Below are experts of layer 2 (counted from 0) of a mixture-of-experts language model. Rows are named router (the router's row for the expert) and show model dimensions 224-335. Each number is 200 + 20 x the weight over its row's rms, rounded and kept within 0 to 999.
After each expert's rows: "gets" lists some tokens that make up at least twice as much of what it gets as of all text. This comes from a sample of Wikipedia text that the model never trained on. Tokens count by the router's weight.

# expert 6
router,233,173,210,227,175,206,210,214,206,204,229,190,210,169,218,237,172,182,210,191,174,225,194,216,177,180,198,170,239,193,185,179,217,229,176,244,180,190,183,176,191,169,189,201,197,210,209,242,194,202,191,224,197,192,187,220,193,178,199,201,185,176,174,170,185,194,223,218,224,212,209,222,184,191,188,205,189,193,235,205,242,191,203,187,201,183,193,197,223,183,182,187,177,179,186,203,182,214,175,224,205,222,208,226,188,207,204,215,212,178,201,181
gets: "-", ":", "|", ".\n\n", "==", "\n\n"

# expert 19
router,219,198,177,216,184,200,218,218,192,216,181,200,221,214,213,172,200,212,189,188,179,161,202,206,183,197,140,184,206,179,202,198,230,220,216,158,226,178,193,172,217,221,188,214,185,199,206,161,229,225,219,193,146,201,248,181,200,214,176,189,174,202,212,211,185,184,231,205,215,180,242,213,245,159,184,216,209,219,191,219,203,217,216,226,169,181,199,189,209,209,209,177,187,208,194,203,211,222,231,167,203,219,197,193,168,208,175,216,211,199,187,243
gets: " was", " is", " as", " were", " be", " with"

# expert 1
router,161,197,229,185,191,205,182,202,213,195,160,169,187,198,197,185,195,208,173,199,194,207,207,200,199,215,218,176,174,236,187,183,176,162,198,208,175,192,222,189,186,200,183,207,184,213,171,200,183,203,217,222,247,190,206,250,220,169,160,219,164,217,214,213,198,197,191,172,227,219,193,168,182,216,195,189,177,201,208,173,221,201,202,201,179,191,198,212,223,215,165,210,208,215,178,208,226,210,192,192,210,199,202,149,185,185,206,215,182,192,224,199
gets: ".", " and", ".\n\n", "'s", "\n\n", "=="

# expert 9
router,162,214,197,194,221,180,215,177,217,202,201,232,206,232,189,209,215,189,227,178,218,193,247,207,209,203,168,213,180,218,186,188,207,180,173,240,222,225,185,218,190,217,197,220,174,222,172,210,194,177,173,217,181,221,180,199,198,192,222,191,210,191,226,227,208,220,213,230,219,209,226,195,218,232,167,211,178,196,220,192,201,218,191,217,201,181,173,214,160,226,168,216,217,151,193,211,198,198,215,200,193,208,220,182,191,224,229,163,190,206,180,186
gets: "9", "8", "7", "6", "5", "1"

# expert 2
router,185,193,211,210,206,192,200,185,245,165,185,213,175,221,186,231,205,229,179,182,229,187,203,189,183,217,204,188,229,224,201,196,169,186,170,215,221,212,218,217,233,221,202,201,183,197,177,196,205,163,251,196,172,185,218,191,205,148,199,214,185,209,189,171,190,186,176,210,183,181,150,177,177,181,244,181,197,190,211,203,219,180,203,194,197,233,168,223,192,200,169,206,186,185,203,183,201,162,239,216,226,185,181,230,187,204,193,178,189,203,197,193
gets: ",", " the", " in", " of", "),", " In"

# expert 14
router,180,206,216,171,198,189,218,161,175,213,203,181,192,168,200,205,177,203,219,174,195,211,203,213,183,174,187,198,190,206,189,180,164,169,225,238,191,188,204,206,220,157,229,205,183,172,225,200,196,209,191,179,194,222,165,200,166,224,197,187,204,186,169,181,218,215,195,196,193,200,192,181,213,181,218,181,172,237,166,212,238,202,188,190,206,206,201,202,199,156,178,207,204,169,230,226,211,224,217,219,225,236,233,179,209,176,204,207,219,175,202,189
gets: " to", " the", " from", " that", " in", " by"

# expert 18
router,207,231,190,225,183,185,205,207,202,196,225,204,226,203,213,224,231,186,161,210,236,223,204,212,190,229,168,173,218,214,220,198,202,174,204,211,193,202,189,173,215,192,205,184,218,203,199,215,158,181,207,184,219,185,208,173,212,211,174,185,206,226,182,168,211,231,228,198,209,240,174,222,234,204,216,230,193,174,230,209,173,178,202,212,212,194,206,162,182,158,243,229,226,206,177,213,193,189,199,174,185,223,205,193,190,184,215,184,190,192,192,165
gets: " a", "1", " A", "A", "S", "C"

# expert 3
router,203,188,195,189,212,216,213,198,173,205,178,214,212,182,182,196,214,215,176,203,209,181,190,198,208,147,200,169,200,204,195,177,187,201,229,185,185,213,184,170,223,205,213,215,193,181,239,194,194,248,198,218,200,189,184,202,178,186,165,201,204,201,201,217,208,193,236,208,209,191,203,230,205,185,220,198,190,217,207,185,210,182,213,196,182,245,214,213,224,242,229,207,207,174,211,207,169,220,151,198,197,207,174,193,172,216,177,196,216,186,234,221
gets: "2", "3", "4", "5", "1", "6"

# expert 45
router,179,215,177,224,191,198,222,182,208,194,171,184,175,208,197,178,218,175,153,204,182,205,196,168,214,210,210,179,195,207,213,202,175,204,204,202,206,200,220,205,198,193,185,192,218,204,207,188,222,206,186,196,156,230,255,181,198,229,168,181,196,202,199,191,182,190,197,215,161,221,169,225,166,179,164,199,185,210,199,240,220,218,204,239,239,177,225,170,234,211,243,201,219,216,219,171,218,189,212,223,204,218,226,189,210,232,176,157,217,199,207,216
gets: " was", " –", "–", "-", " is", " -"

# expert 11
router,163,199,179,174,187,205,169,189,168,196,213,189,212,183,163,177,207,229,183,212,234,232,212,210,228,213,218,220,203,193,244,210,195,197,206,182,167,148,189,194,229,167,194,173,205,217,192,198,181,249,190,198,220,160,194,201,230,184,199,196,204,182,205,194,195,218,185,233,195,199,206,230,217,239,175,214,206,140,225,197,170,181,222,207,198,204,210,160,191,218,208,171,224,198,210,173,178,208,201,178,181,235,200,159,193,212,192,177,203,219,196,219
gets: " a", " an", " two", " first", " one", " A"

# expert 31
router,256,194,224,207,227,180,167,194,175,179,214,188,170,165,189,216,197,190,163,173,209,218,184,198,210,189,181,196,234,224,219,190,193,216,186,211,180,154,193,238,221,211,170,164,202,193,223,171,191,175,215,175,201,186,225,226,201,207,200,204,186,173,205,214,199,218,186,183,213,155,176,198,181,185,258,209,212,199,184,194,195,212,180,200,175,187,227,192,213,183,195,172,186,177,191,208,250,215,210,207,195,183,183,221,219,219,203,214,228,172,172,169
gets: "1", "2", "3", "4", " -", "kn"

# expert 44
router,176,223,205,202,191,233,189,228,223,233,194,162,158,179,208,175,175,174,158,174,180,209,192,195,179,226,186,182,208,177,170,204,213,202,206,202,216,154,206,222,221,217,183,202,204,225,208,193,227,232,190,164,196,204,207,167,175,180,204,204,238,194,222,200,184,185,203,186,215,195,186,202,221,215,190,215,236,216,186,205,186,225,211,243,176,195,220,182,202,169,226,208,168,191,177,228,216,181,195,172,201,207,224,185,226,208,209,195,178,219,180,226
gets: " is", " was", " to", "'s", " are", " not"